python train.py --n_layer=9 --d_model=224 --n_experts=64 --experts_per_token=4 --d_expert=64 --d_shared_expert=0 --activation="swiglu" --moe_layers=[0, 1, 2, 3, 4, 5, 6, 7, 8] --router_score="sigmoid" --normalize_top_k=true --routed_scale=1.0 --balance_loss=0.000468 --balance_bias=true --init_std_router=0.00681 --lr_router=0.00063 --vocab_size=27312 --norm="rmsnorm" --norm_eps=1e-05 --tie_embeddings=false --optimizer="adamw" --lr=0.00196 --beta1=0.9 --beta2=0.98 --batch_tokens=32768 --seq_len=512 --train_tokens=273900000 --steps=8359 --dataset="wikipedia_en"
Below are experts of layer 4 (counted from 0) of a mixture-of-experts language model. Rows are named gate (a neuron's input weights, with its number), up (a neuron's input weights, with its number), down (a neuron's output weights, with its number) and show model dimensions 112-223. Each number is 200 + 20 x the weight over its row's rms, rounded and kept within 0 to 999.
Before each expert's rows: a language model's description of what the expert responds to. This comes from a sample of Wikipedia text that the model never trained on.

# expert 47
Sports team terms. Sports nouns like player, club, team, season, tournament, round, and FC, plus word endings such as sem-ester and spot-ter.
gate1,244,213,214,248,205,180,201,237,180,183,202,219,204,166,197,188,192,235,231,175,209,211,212,199,200,190,214,168,205,197,188,203,220,163,216,171,226,201,191,214,200,211,190,185,203,221,218,207,213,203,213,222,212,194,201,190,186,232,223,221,203,236,185,180,248,149,204,199,177,203,182,186,205,220,208,243,210,181,206,197,200,267,186,191,215,212,180,200,221,190,185,176,162,214,222,205,172,183,212,203,181,215,232,199,218,209,162,203,199,185,223,202
up1,241,228,172,237,219,212,153,210,188,187,186,206,184,192,232,205,207,208,237,178,198,190,210,205,192,171,196,178,219,162,200,155,236,187,222,187,231,199,207,207,171,208,208,205,203,220,208,194,218,220,208,217,216,212,227,170,196,224,171,209,172,218,189,172,230,202,189,196,208,210,171,187,212,201,178,200,205,167,175,221,159,194,183,155,205,162,174,190,235,200,178,200,160,188,202,212,187,206,233,218,213,244,216,185,191,200,184,196,182,207,197,184
down1,193,206,196,189,220,202,195,200,193,233,227,203,210,222,235,202,170,211,157,187,216,206,208,163,195,209,179,215,162,149,200,232,177,204,206,227,193,216,184,185,158,213,210,191,194,207,180,178,181,216,202,200,216,214,217,222,228,207,209,207,219,198,186,197,205,233,186,220,204,184,212,255,187,215,231,167,247,213,225,166,191,206,183,204,205,185,179,199,153,217,180,211,194,209,197,151,195,215,204,210,216,220,183,196,184,179,197,187,179,192,216,208
gate2,220,234,235,207,190,202,214,218,210,237,213,202,206,212,212,189,215,208,225,223,160,191,178,179,189,243,165,201,208,226,213,158,160,168,195,186,196,178,171,189,191,234,178,201,200,213,191,198,189,209,181,215,200,215,239,181,199,188,207,185,188,217,203,182,180,172,244,198,184,203,184,225,200,230,180,180,208,158,219,189,219,194,189,194,205,203,183,193,211,217,214,205,220,190,229,215,196,215,205,177,170,187,202,209,173,180,189,189,197,175,188,200
up2,196,206,209,164,184,188,224,223,208,197,188,201,196,178,196,182,189,221,167,184,202,202,201,233,201,163,219,202,203,199,206,195,212,210,176,191,223,188,219,206,173,188,214,206,203,189,218,210,165,228,203,191,187,155,197,180,206,193,204,217,193,185,205,225,203,165,209,193,213,230,226,177,179,152,192,196,210,225,194,224,224,213,190,171,201,213,199,200,178,183,185,213,196,188,181,206,200,208,193,217,197,253,218,184,218,231,246,196,214,190,222,211
down2,201,226,175,203,201,200,188,201,178,226,178,186,169,207,190,165,232,180,219,225,191,153,187,162,239,194,174,209,210,209,211,194,216,202,180,188,204,207,170,206,178,222,188,206,158,191,227,234,211,211,215,219,210,204,170,221,206,214,156,178,224,208,223,231,204,199,188,203,173,204,231,161,187,193,203,222,190,181,213,182,220,215,203,173,177,187,176,215,175,235,166,186,211,194,215,164,207,221,226,160,180,219,225,171,200,197,201,174,202,234,190,243
gate3,205,180,183,201,211,212,162,190,204,196,212,191,197,211,208,168,177,228,188,183,213,202,225,175,209,197,170,183,175,185,160,171,147,238,245,188,210,219,183,209,177,183,174,215,221,198,214,189,206,163,212,236,196,209,182,212,171,190,205,197,217,197,224,187,191,175,152,236,197,183,195,195,218,257,218,199,230,218,244,240,206,231,221,195,207,191,209,178,184,196,170,213,172,247,221,211,191,197,210,220,172,213,187,201,204,228,174,207,211,243,200,186
up3,180,191,206,169,201,193,180,206,191,172,178,174,157,200,199,178,234,214,224,189,204,201,218,210,240,208,188,157,189,187,191,169,197,223,225,218,219,221,238,185,213,182,189,184,177,205,173,169,207,193,208,196,212,214,186,214,200,158,215,212,204,216,196,211,192,205,196,233,164,196,237,208,202,220,225,204,217,215,210,198,205,185,229,215,155,213,208,193,167,229,226,190,206,222,182,169,191,218,198,227,219,174,175,195,216,217,170,191,196,203,180,222
down3,212,213,211,226,198,212,179,203,211,221,206,180,213,202,197,182,215,181,169,230,192,182,177,219,208,199,216,179,188,195,224,199,204,203,181,194,197,175,206,208,198,199,189,192,211,226,196,200,197,219,184,194,219,205,234,187,173,211,192,216,204,202,223,176,216,200,196,160,214,242,209,173,227,190,163,187,200,187,230,173,183,218,198,229,191,203,199,202,233,197,192,190,206,163,210,247,225,212,222,180,217,214,207,244,182,221,200,177,199,209,237,196
gate4,186,188,208,175,226,186,217,193,192,193,216,197,240,171,227,189,208,205,212,233,206,205,181,188,173,182,208,222,166,204,194,178,152,231,218,223,246,215,202,227,192,172,188,221,217,169,228,206,219,205,198,221,223,230,218,193,170,209,194,164,200,168,199,206,182,246,189,224,233,212,166,184,194,182,209,208,203,180,207,231,205,191,169,220,193,222,225,164,207,192,190,212,203,208,245,219,224,189,242,206,199,178,183,216,197,214,210,178,203,195,203,207
up4,206,226,223,173,219,172,223,210,202,190,204,183,238,173,244,216,217,235,229,198,235,218,157,227,208,202,217,220,197,213,225,187,186,185,236,222,232,218,201,242,183,161,210,236,212,187,191,183,221,206,158,192,229,236,243,197,211,190,214,165,180,178,190,215,200,209,195,220,215,213,192,217,195,167,202,185,200,192,189,198,197,252,205,183,200,221,222,182,168,187,215,182,222,195,225,205,212,197,226,214,177,201,179,237,243,205,189,184,221,185,202,196
down4,225,203,200,242,202,206,194,203,203,229,200,218,187,191,187,197,214,211,200,171,173,201,209,198,221,248,221,183,187,209,189,198,205,191,164,197,172,186,229,223,210,193,209,194,187,205,204,223,209,209,195,220,178,170,250,188,188,208,193,171,178,198,249,228,204,205,238,219,192,197,201,255,191,190,185,207,207,223,227,190,170,194,180,211,221,212,177,227,188,183,185,189,206,212,164,207,216,174,198,183,179,222,221,221,198,219,247,206,209,253,173,204
gate5,213,226,199,203,199,223,174,199,180,203,199,242,225,165,193,200,185,211,217,187,196,162,219,193,209,180,194,218,204,212,194,213,201,205,186,213,210,207,203,252,192,187,210,181,176,165,210,193,224,190,190,207,193,180,208,189,239,199,167,214,187,184,180,214,209,187,191,228,259,183,199,204,193,192,215,232,207,199,180,192,199,213,235,197,193,206,173,231,175,178,202,238,215,208,225,255,191,224,220,200,208,200,197,185,202,204,238,171,218,192,212,200
up5,191,147,249,212,194,215,231,205,220,181,179,181,223,203,220,177,230,197,193,219,202,191,184,205,200,188,179,176,173,216,237,198,172,184,216,217,245,192,210,168,220,195,224,195,207,196,206,192,190,192,195,175,180,201,207,240,227,186,204,192,216,182,177,177,221,198,175,186,177,179,224,202,209,211,208,173,227,194,200,186,213,181,199,215,191,217,214,204,224,190,239,177,226,179,183,197,216,174,187,230,214,232,208,243,209,212,223,251,171,196,195,180
down5,208,179,170,173,192,200,186,190,193,212,190,243,195,184,205,222,178,188,238,183,149,180,179,245,157,205,249,202,196,173,200,189,222,217,251,187,164,214,209,185,167,208,195,198,186,142,188,212,212,222,226,180,246,177,225,183,188,189,183,187,161,180,192,234,188,216,224,188,222,211,202,189,206,204,219,192,169,255,204,231,183,207,228,220,217,214,206,227,203,207,194,209,195,175,182,225,189,230,193,212,194,208,219,182,222,200,184,208,228,198,174,199
gate6,198,182,214,182,175,164,177,219,170,206,191,199,220,198,207,178,191,187,234,193,180,159,188,192,198,197,189,232,217,182,206,222,177,199,164,214,165,218,207,212,181,212,189,203,203,200,201,205,197,180,213,248,224,183,167,217,235,191,190,169,208,190,187,219,225,159,178,253,214,181,207,177,184,217,200,220,226,189,221,226,191,194,187,231,161,181,220,221,186,220,170,197,195,208,225,220,187,199,194,196,208,202,192,210,206,185,175,230,200,185,207,178
up6,229,209,199,190,193,210,201,195,199,203,230,175,189,163,178,192,215,201,177,193,177,200,202,186,190,242,203,187,190,205,217,191,209,200,212,216,215,195,215,192,190,216,196,162,194,208,182,204,231,199,187,214,192,188,171,215,209,198,169,207,242,203,189,186,233,175,225,189,206,185,202,196,184,216,228,201,157,180,227,195,211,209,195,233,221,206,183,189,157,170,222,232,172,191,175,194,219,185,180,190,231,196,166,200,206,212,191,202,198,185,147,186
down6,188,148,171,196,201,193,206,214,182,170,241,206,199,219,212,198,198,177,225,225,209,212,218,187,176,159,190,217,170,204,158,211,230,217,181,210,186,196,188,222,184,170,224,214,233,197,166,203,226,227,188,204,220,209,232,207,216,221,198,221,182,210,196,197,158,182,198,206,185,210,201,177,197,202,192,197,198,212,211,234,191,182,174,198,197,209,215,215,203,202,210,184,181,203,187,212,194,186,184,202,187,170,170,199,168,200,208,213,216,221,222,204

# expert 23
Capital letter codes. Capital letters and abbreviation pieces in codes and call signs, such as X, P, USA, plus decimal pieces like .7 and numbers.
gate3,195,203,184,189,196,221,203,206,156,135,187,200,162,203,204,250,211,201,176,182,160,227,233,181,185,206,206,186,222,177,180,194,223,203,257,209,213,233,213,235,217,217,174,210,203,187,175,205,195,192,209,208,217,170,188,231,181,215,215,200,209,204,215,202,171,202,199,205,206,206,187,179,152,183,175,175,192,215,181,245,230,179,211,195,206,206,192,213,187,225,185,225,198,196,189,186,204,182,203,217,173,195,218,232,237,204,182,171,210,177,202,212
up3,151,194,206,169,216,218,207,210,190,196,188,200,184,217,171,204,214,159,205,207,193,211,210,197,222,212,193,222,215,167,206,198,179,203,205,232,191,221,211,173,193,209,180,167,224,170,214,201,189,184,201,190,200,235,194,203,189,160,167,197,190,175,205,176,172,213,165,253,216,210,209,225,224,234,232,200,199,189,218,211,176,181,208,225,235,197,188,198,229,224,203,185,188,243,185,185,217,183,169,213,209,196,205,209,200,214,188,231,211,214,194,212
down3,201,154,221,198,191,214,179,212,221,221,213,198,164,173,202,181,227,181,219,204,192,198,177,202,213,211,182,179,184,218,185,153,199,188,194,169,215,188,237,202,201,200,159,213,178,211,173,183,206,251,207,194,212,161,177,193,183,212,213,197,221,180,187,200,205,188,207,201,177,209,167,194,152,202,167,179,187,226,179,207,221,173,214,186,208,205,210,201,192,198,201,209,179,172,210,219,231,177,218,199,200,206,212,177,219,240,203,183,210,180,204,199
gate4,176,223,204,203,179,180,255,186,209,204,191,232,178,219,160,185,181,188,193,221,164,201,197,236,202,175,207,189,218,177,205,192,172,183,204,193,217,191,217,210,181,224,204,206,181,217,201,218,179,197,181,186,202,176,170,224,195,187,233,203,231,229,214,212,176,219,245,199,200,206,202,202,199,232,175,193,182,216,198,198,210,224,205,206,219,180,233,182,187,188,197,201,214,221,202,195,188,213,203,183,199,202,185,143,178,190,200,161,226,194,201,204
up4,192,208,194,217,208,190,217,206,230,192,200,207,204,203,175,219,194,163,197,191,197,202,206,204,223,239,165,186,219,197,215,195,182,193,185,172,190,216,209,226,204,210,201,202,196,185,173,249,203,216,172,222,184,217,153,231,164,198,228,192,221,231,175,219,214,230,203,175,207,223,212,199,160,202,180,232,178,202,234,210,218,217,227,193,190,224,211,177,180,196,174,204,224,214,197,183,206,189,192,193,151,221,171,158,202,186,182,186,238,211,222,222
down4,188,218,214,181,222,203,190,199,160,202,181,189,194,167,208,220,189,225,188,216,205,175,197,206,238,165,217,229,178,182,183,232,194,190,215,207,188,183,214,200,179,193,202,226,204,171,233,170,211,174,200,193,195,221,186,181,248,221,191,208,197,167,195,191,212,220,156,169,209,159,166,180,200,198,216,235,220,189,173,184,182,200,200,208,192,216,229,197,201,210,196,224,196,221,222,164,182,188,210,204,182,168,201,200,169,206,182,186,183,190,180,165
gate5,226,198,242,164,212,207,224,194,195,222,198,215,181,196,187,198,218,230,206,216,194,200,150,221,183,203,219,202,191,202,226,199,180,186,208,200,229,222,200,218,198,163,191,224,176,194,189,236,190,176,208,193,218,157,243,189,203,214,197,197,222,195,240,190,189,172,235,198,207,201,187,210,228,197,179,200,213,207,235,171,202,196,180,186,193,205,199,181,147,242,186,199,181,187,209,202,196,214,202,204,200,180,235,173,182,197,194,213,216,176,206,209
up5,208,198,195,228,210,186,223,197,189,207,196,182,165,211,198,177,203,177,207,201,178,186,237,197,242,187,181,194,191,200,165,200,177,189,191,215,196,209,188,164,208,238,181,187,213,178,225,168,198,190,207,225,203,219,198,218,203,181,201,178,208,217,177,198,183,217,213,215,185,212,211,192,200,238,243,197,193,182,189,184,184,241,172,224,167,168,214,224,205,174,176,166,209,206,183,176,207,182,221,185,204,207,192,232,232,261,175,222,182,169,175,181
down5,210,236,195,214,226,198,222,176,203,191,227,180,165,226,220,173,193,198,187,221,208,211,193,172,212,204,170,186,197,230,238,179,211,184,191,193,209,208,194,231,208,209,197,160,186,215,205,223,186,189,175,222,190,196,215,215,211,202,215,163,229,175,198,223,182,216,220,186,180,181,220,215,255,237,177,193,207,198,179,188,182,245,181,200,217,210,191,191,250,201,171,192,176,195,222,231,178,194,198,211,209,235,217,186,196,209,180,215,210,199,191,207
gate6,188,173,205,192,158,213,224,179,210,197,151,173,221,192,193,202,224,197,197,197,188,206,180,243,187,184,213,185,195,225,216,165,220,225,240,209,205,200,204,212,247,208,200,187,151,186,220,217,170,189,186,191,215,169,209,211,171,185,183,204,180,199,208,201,211,127,239,187,188,213,177,196,190,196,219,232,206,194,180,216,177,185,181,177,205,193,189,176,197,223,215,167,174,184,238,219,189,205,214,213,176,180,177,231,210,191,225,149,184,193,202,202
up6,222,160,219,191,210,187,202,208,185,181,171,188,183,170,188,189,209,176,200,210,181,230,210,200,212,202,191,174,200,239,202,213,202,212,212,200,200,212,234,219,219,181,139,224,193,177,200,197,187,188,179,175,203,150,224,154,227,212,197,172,218,198,216,191,198,198,211,180,191,203,195,207,182,224,217,214,189,201,209,192,166,182,172,197,221,186,183,210,176,230,217,189,216,173,215,227,166,210,170,197,200,178,163,202,204,194,210,184,213,189,200,217
down6,208,186,204,164,206,196,176,203,185,218,201,175,203,210,203,191,208,169,178,188,206,206,198,216,131,172,189,200,214,234,188,237,175,208,148,235,212,176,212,165,213,218,217,215,193,179,198,231,237,236,236,167,189,219,184,208,206,208,158,219,219,224,165,194,226,217,187,188,247,186,180,210,185,222,206,232,192,181,240,190,232,199,206,209,168,197,172,222,206,206,210,177,203,193,201,159,181,204,203,229,224,210,203,212,205,190,224,203,216,176,186,195
gate7,186,202,202,182,182,234,256,218,165,218,184,213,189,191,187,194,187,193,243,190,161,192,220,220,224,167,201,221,181,185,186,218,208,232,217,236,199,217,233,212,183,182,214,195,167,197,203,207,185,159,204,214,213,205,189,200,195,196,219,230,237,215,199,208,156,220,180,219,205,212,209,208,215,174,208,202,241,193,192,180,169,235,205,219,195,176,183,215,187,216,215,159,187,187,177,192,193,234,192,183,206,190,177,199,188,182,171,196,215,207,225,247
up7,222,197,210,205,192,220,207,194,202,204,182,211,190,196,188,165,222,200,237,220,204,162,196,214,200,194,192,197,212,202,187,198,153,183,207,199,192,183,201,212,213,178,218,191,149,210,222,188,193,196,173,203,214,240,195,223,212,190,193,236,202,189,189,225,206,189,190,180,229,199,201,216,208,176,191,212,197,220,198,190,202,213,202,206,164,218,200,188,187,213,207,222,188,225,185,212,174,220,212,140,236,224,190,184,259,181,193,186,198,202,228,206
down7,192,183,170,191,237,186,198,207,146,195,192,202,205,205,178,198,192,155,180,190,214,173,175,208,200,167,200,173,167,176,194,175,205,184,177,224,201,202,205,216,203,210,199,242,215,194,214,229,168,162,218,234,199,247,205,194,211,198,188,196,181,246,204,218,190,198,189,231,169,161,197,213,223,213,206,205,162,161,199,193,180,199,138,212,214,168,239,179,202,210,186,162,165,196,234,186,175,212,195,191,223,211,207,179,198,185,186,229,196,223,214,193
gate8,163,218,202,175,186,206,192,204,188,203,196,214,231,187,169,214,216,175,199,236,199,186,210,234,215,178,181,193,200,192,211,162,216,189,191,239,207,202,184,186,208,225,244,206,201,139,190,201,195,202,154,184,204,198,202,184,226,197,205,207,229,189,234,204,205,181,189,178,201,168,238,187,192,212,176,214,197,234,159,227,225,173,218,190,229,180,215,237,181,210,199,191,190,225,188,231,175,193,162,205,172,185,214,178,175,181,198,189,221,197,197,230
up8,199,186,225,203,197,210,199,175,194,210,241,198,220,200,179,193,217,212,208,246,195,183,212,193,232,195,201,193,212,221,225,215,196,199,174,220,185,207,206,218,209,210,243,189,233,158,186,211,140,195,166,196,212,182,207,194,222,214,182,253,200,204,229,201,206,207,195,191,252,157,221,204,190,200,182,230,177,220,181,202,222,163,213,179,210,179,208,192,185,210,194,201,192,233,178,217,216,205,196,194,221,210,203,155,171,173,191,191,231,208,250,207
down8,231,217,191,217,222,215,176,200,221,205,226,182,197,217,199,191,203,205,200,205,213,230,202,206,151,233,186,228,182,200,175,212,193,195,174,182,182,206,195,204,203,205,176,213,183,208,196,211,215,195,245,186,211,211,249,183,212,203,169,188,162,208,190,196,224,215,181,214,210,171,203,205,229,201,189,223,183,187,241,217,182,203,202,230,175,220,183,205,230,194,210,218,215,172,222,147,207,204,210,233,188,194,176,227,186,229,194,227,220,217,213,189

# expert 28
Place and team names. Place-name words and final pieces of place or surname names, such as York, Street, County, Australia, -ville, -burg, -heim.
gate3,190,209,207,200,183,187,157,217,209,204,168,200,196,203,209,182,219,190,194,213,214,221,200,211,210,215,191,243,206,238,231,181,171,178,209,204,227,211,226,212,216,179,199,191,174,193,202,196,203,185,217,201,206,204,207,205,205,209,170,209,168,204,198,220,223,183,194,192,189,207,213,190,195,200,216,187,225,234,220,179,225,192,228,218,156,178,215,179,184,221,186,207,170,176,171,236,210,189,183,176,204,188,224,199,237,212,149,214,226,226,175,172
up3,216,210,195,220,206,170,215,204,213,211,194,256,186,193,210,205,183,219,208,195,214,226,200,259,192,221,212,184,186,239,186,195,193,166,196,220,206,215,235,208,184,202,188,181,171,177,192,175,220,227,187,203,193,216,211,245,202,210,229,212,187,183,158,187,202,183,189,173,189,180,205,201,137,189,211,167,198,186,217,213,219,185,222,206,214,191,186,187,181,226,216,207,216,182,191,215,216,178,196,189,191,199,186,199,229,226,178,215,209,195,160,210
down3,199,202,247,253,196,216,198,204,230,216,206,222,214,221,201,211,198,163,195,192,175,242,193,197,182,183,207,199,183,224,179,172,224,197,218,223,209,201,195,181,199,208,190,208,184,204,186,212,235,194,203,199,177,194,188,210,163,222,212,217,186,191,185,215,237,205,207,226,182,213,161,206,229,172,202,186,187,214,174,203,179,176,203,222,177,220,214,220,161,167,183,204,180,186,170,225,194,196,213,232,193,199,213,182,189,190,210,177,219,218,195,214
gate4,183,208,205,216,185,227,216,189,235,183,196,185,193,190,150,194,220,230,203,184,182,201,191,231,267,177,230,191,192,207,215,214,201,184,195,196,161,185,204,219,175,206,180,189,229,190,189,188,173,190,223,222,181,208,223,205,181,195,209,183,213,202,253,165,206,209,212,196,221,177,221,175,217,192,186,179,193,214,187,204,234,200,202,212,210,209,197,172,182,186,193,222,161,218,214,200,199,220,168,213,200,205,194,183,174,214,179,193,194,186,156,247
up4,206,199,201,200,219,194,211,213,202,213,188,214,199,207,195,153,225,194,182,219,220,170,191,229,213,225,203,225,220,197,204,211,243,213,197,202,212,194,202,202,183,218,230,185,204,172,210,201,206,234,164,224,162,213,210,150,191,188,172,232,239,191,172,221,193,256,202,185,207,207,184,191,213,180,151,226,201,195,207,173,221,186,212,207,195,199,207,156,176,212,183,197,179,180,195,166,206,228,214,182,216,212,193,213,173,196,158,173,231,192,189,177
down4,201,200,213,219,212,194,179,167,214,201,209,189,191,203,164,186,164,227,209,203,177,194,215,167,179,179,211,185,189,203,219,207,227,185,199,186,183,185,236,167,196,202,187,225,204,196,214,157,198,211,225,221,170,199,191,208,156,205,210,196,228,229,198,180,215,203,190,211,202,190,169,212,200,193,218,158,183,204,160,193,201,210,210,210,214,173,221,245,206,226,241,179,187,203,220,214,202,195,196,176,166,214,185,193,184,223,224,185,205,182,196,213
gate5,236,237,205,163,186,185,215,192,222,214,176,213,225,228,210,227,239,169,219,205,197,198,195,179,179,176,172,228,208,208,189,173,238,208,190,181,224,177,176,178,211,219,182,180,205,200,208,214,205,205,180,224,174,198,216,178,170,191,199,194,183,196,221,171,255,199,225,236,188,206,213,217,192,188,192,193,156,208,202,215,203,183,208,186,224,182,174,183,223,199,200,180,171,206,207,189,171,215,220,194,232,218,177,223,193,211,173,195,209,163,184,200
up5,202,218,197,240,199,187,220,186,202,227,205,200,179,206,167,157,214,204,195,230,188,196,192,190,244,187,196,226,212,201,216,189,170,222,207,238,173,193,196,225,200,212,207,225,220,191,198,157,225,182,222,181,245,179,221,196,239,240,188,215,213,225,217,222,185,180,189,171,226,177,229,223,203,209,190,244,201,205,197,175,204,199,194,195,213,203,197,215,205,228,249,179,231,182,188,227,204,191,179,184,211,179,217,160,230,171,214,194,235,184,194,201
down5,206,220,238,165,205,214,192,186,251,184,196,200,197,229,226,239,188,177,208,226,213,182,195,203,187,182,178,228,221,224,205,175,193,200,221,154,224,214,187,163,205,208,208,241,203,205,219,182,184,207,194,203,148,172,220,203,190,201,232,238,155,203,187,209,192,239,193,208,195,233,188,237,180,187,185,201,135,211,187,181,216,192,214,178,201,194,190,201,222,194,220,187,177,189,200,257,162,200,205,185,210,217,189,199,206,190,204,213,195,195,182,201
gate6,160,219,206,191,186,174,193,205,198,196,179,198,168,192,217,181,202,202,176,219,217,193,178,204,224,174,200,209,229,211,176,232,186,196,212,195,196,231,216,234,208,194,232,192,162,217,205,208,172,194,229,192,196,224,188,230,210,234,220,197,229,198,236,227,234,176,216,239,202,189,198,181,181,183,179,185,197,229,190,183,244,206,169,193,183,207,233,171,185,194,177,196,184,203,229,212,207,234,168,186,188,214,214,150,197,193,163,202,200,188,219,191
up6,233,171,229,227,208,194,203,206,238,214,249,201,205,247,149,195,209,182,205,193,183,215,167,199,190,186,196,188,189,197,189,154,183,226,194,196,189,177,207,190,222,199,178,216,201,176,195,210,207,229,171,214,215,187,226,199,196,189,211,195,164,202,205,193,195,217,190,184,199,225,202,211,224,225,171,189,213,232,233,218,180,194,215,207,181,198,198,200,215,216,234,218,199,208,191,188,161,152,196,208,201,214,203,200,190,220,219,183,210,198,195,214
down6,176,195,210,196,175,195,203,195,231,201,212,205,186,242,194,190,179,197,207,222,195,199,194,193,221,187,190,227,192,221,211,231,190,200,220,197,206,245,199,194,256,176,217,185,218,183,203,220,222,233,211,166,224,158,201,212,179,230,204,226,213,176,222,202,202,208,207,182,221,225,173,212,191,184,151,203,214,236,217,221,211,192,209,192,205,222,205,215,229,185,225,205,182,237,190,197,182,194,171,155,196,216,185,170,198,213,187,186,189,215,194,196
gate7,213,225,179,203,215,166,171,156,206,200,218,241,183,204,217,196,198,204,218,178,234,177,211,194,230,179,186,190,199,191,228,201,221,185,225,206,199,237,190,244,203,184,220,185,199,235,212,223,213,181,200,216,174,177,222,185,187,192,210,191,207,216,203,218,187,191,221,221,238,221,187,198,161,204,199,204,180,186,171,206,170,197,173,219,192,203,160,186,215,179,124,217,183,228,228,193,212,210,197,221,205,173,182,184,185,184,204,188,211,168,234,212
up7,197,193,183,244,195,197,227,181,186,217,197,210,235,207,208,189,173,226,169,217,181,183,210,212,234,193,203,201,201,206,213,205,187,227,183,226,197,186,212,193,176,188,239,169,179,184,187,205,194,178,223,199,185,181,187,207,183,174,179,183,207,246,180,208,178,189,206,218,240,200,160,216,223,200,194,179,187,235,195,190,198,184,195,194,162,151,199,208,216,191,190,208,199,213,178,200,185,184,210,201,213,176,188,210,193,202,227,193,241,176,155,200
down7,216,189,192,181,189,198,191,196,191,171,232,209,197,188,185,167,207,220,226,205,188,217,175,223,178,214,210,206,212,184,208,199,203,186,184,210,159,218,204,259,230,186,198,197,186,188,205,189,203,210,188,215,197,206,222,176,229,216,184,213,202,195,206,187,194,186,236,202,169,226,189,198,183,216,192,207,205,199,228,185,210,235,212,194,186,244,182,194,225,195,214,206,184,223,201,162,234,201,167,212,216,186,182,225,196,177,206,160,177,190,198,181
gate8,188,204,215,215,194,211,239,191,219,199,175,227,177,179,192,199,181,181,204,219,179,196,195,208,196,191,201,186,215,164,187,169,181,188,200,190,203,222,202,216,192,187,215,182,178,212,197,222,212,211,237,200,194,198,190,215,198,188,197,202,208,197,239,181,213,222,213,203,188,187,218,209,205,227,167,190,171,208,187,180,205,161,220,206,228,167,195,193,183,200,193,197,144,208,213,226,219,197,198,203,184,193,212,189,172,184,153,194,212,187,219,215
up8,177,210,204,189,204,209,217,199,197,216,198,192,213,171,176,192,196,166,209,198,192,241,197,211,182,209,195,228,200,204,153,247,185,191,161,212,185,191,230,188,213,191,175,174,176,200,212,180,196,223,238,191,194,228,162,223,203,232,222,190,211,230,188,190,199,206,169,196,212,204,207,208,197,175,213,183,193,168,199,167,201,185,223,179,198,200,153,230,205,160,197,198,210,164,230,229,208,163,203,194,195,211,216,169,220,214,186,204,167,231,164,188
down8,196,183,235,180,202,195,198,209,208,176,271,212,212,192,216,200,155,192,238,216,198,209,185,218,202,179,253,201,185,174,197,225,216,191,199,208,186,205,184,204,198,199,185,199,183,232,213,199,198,194,196,180,203,222,202,170,177,237,199,197,158,226,199,211,198,180,222,181,187,228,216,168,165,166,191,192,195,187,212,187,195,200,193,200,176,207,183,180,186,205,219,243,192,228,183,168,226,181,169,214,234,174,204,244,191,188,210,207,209,189,192,228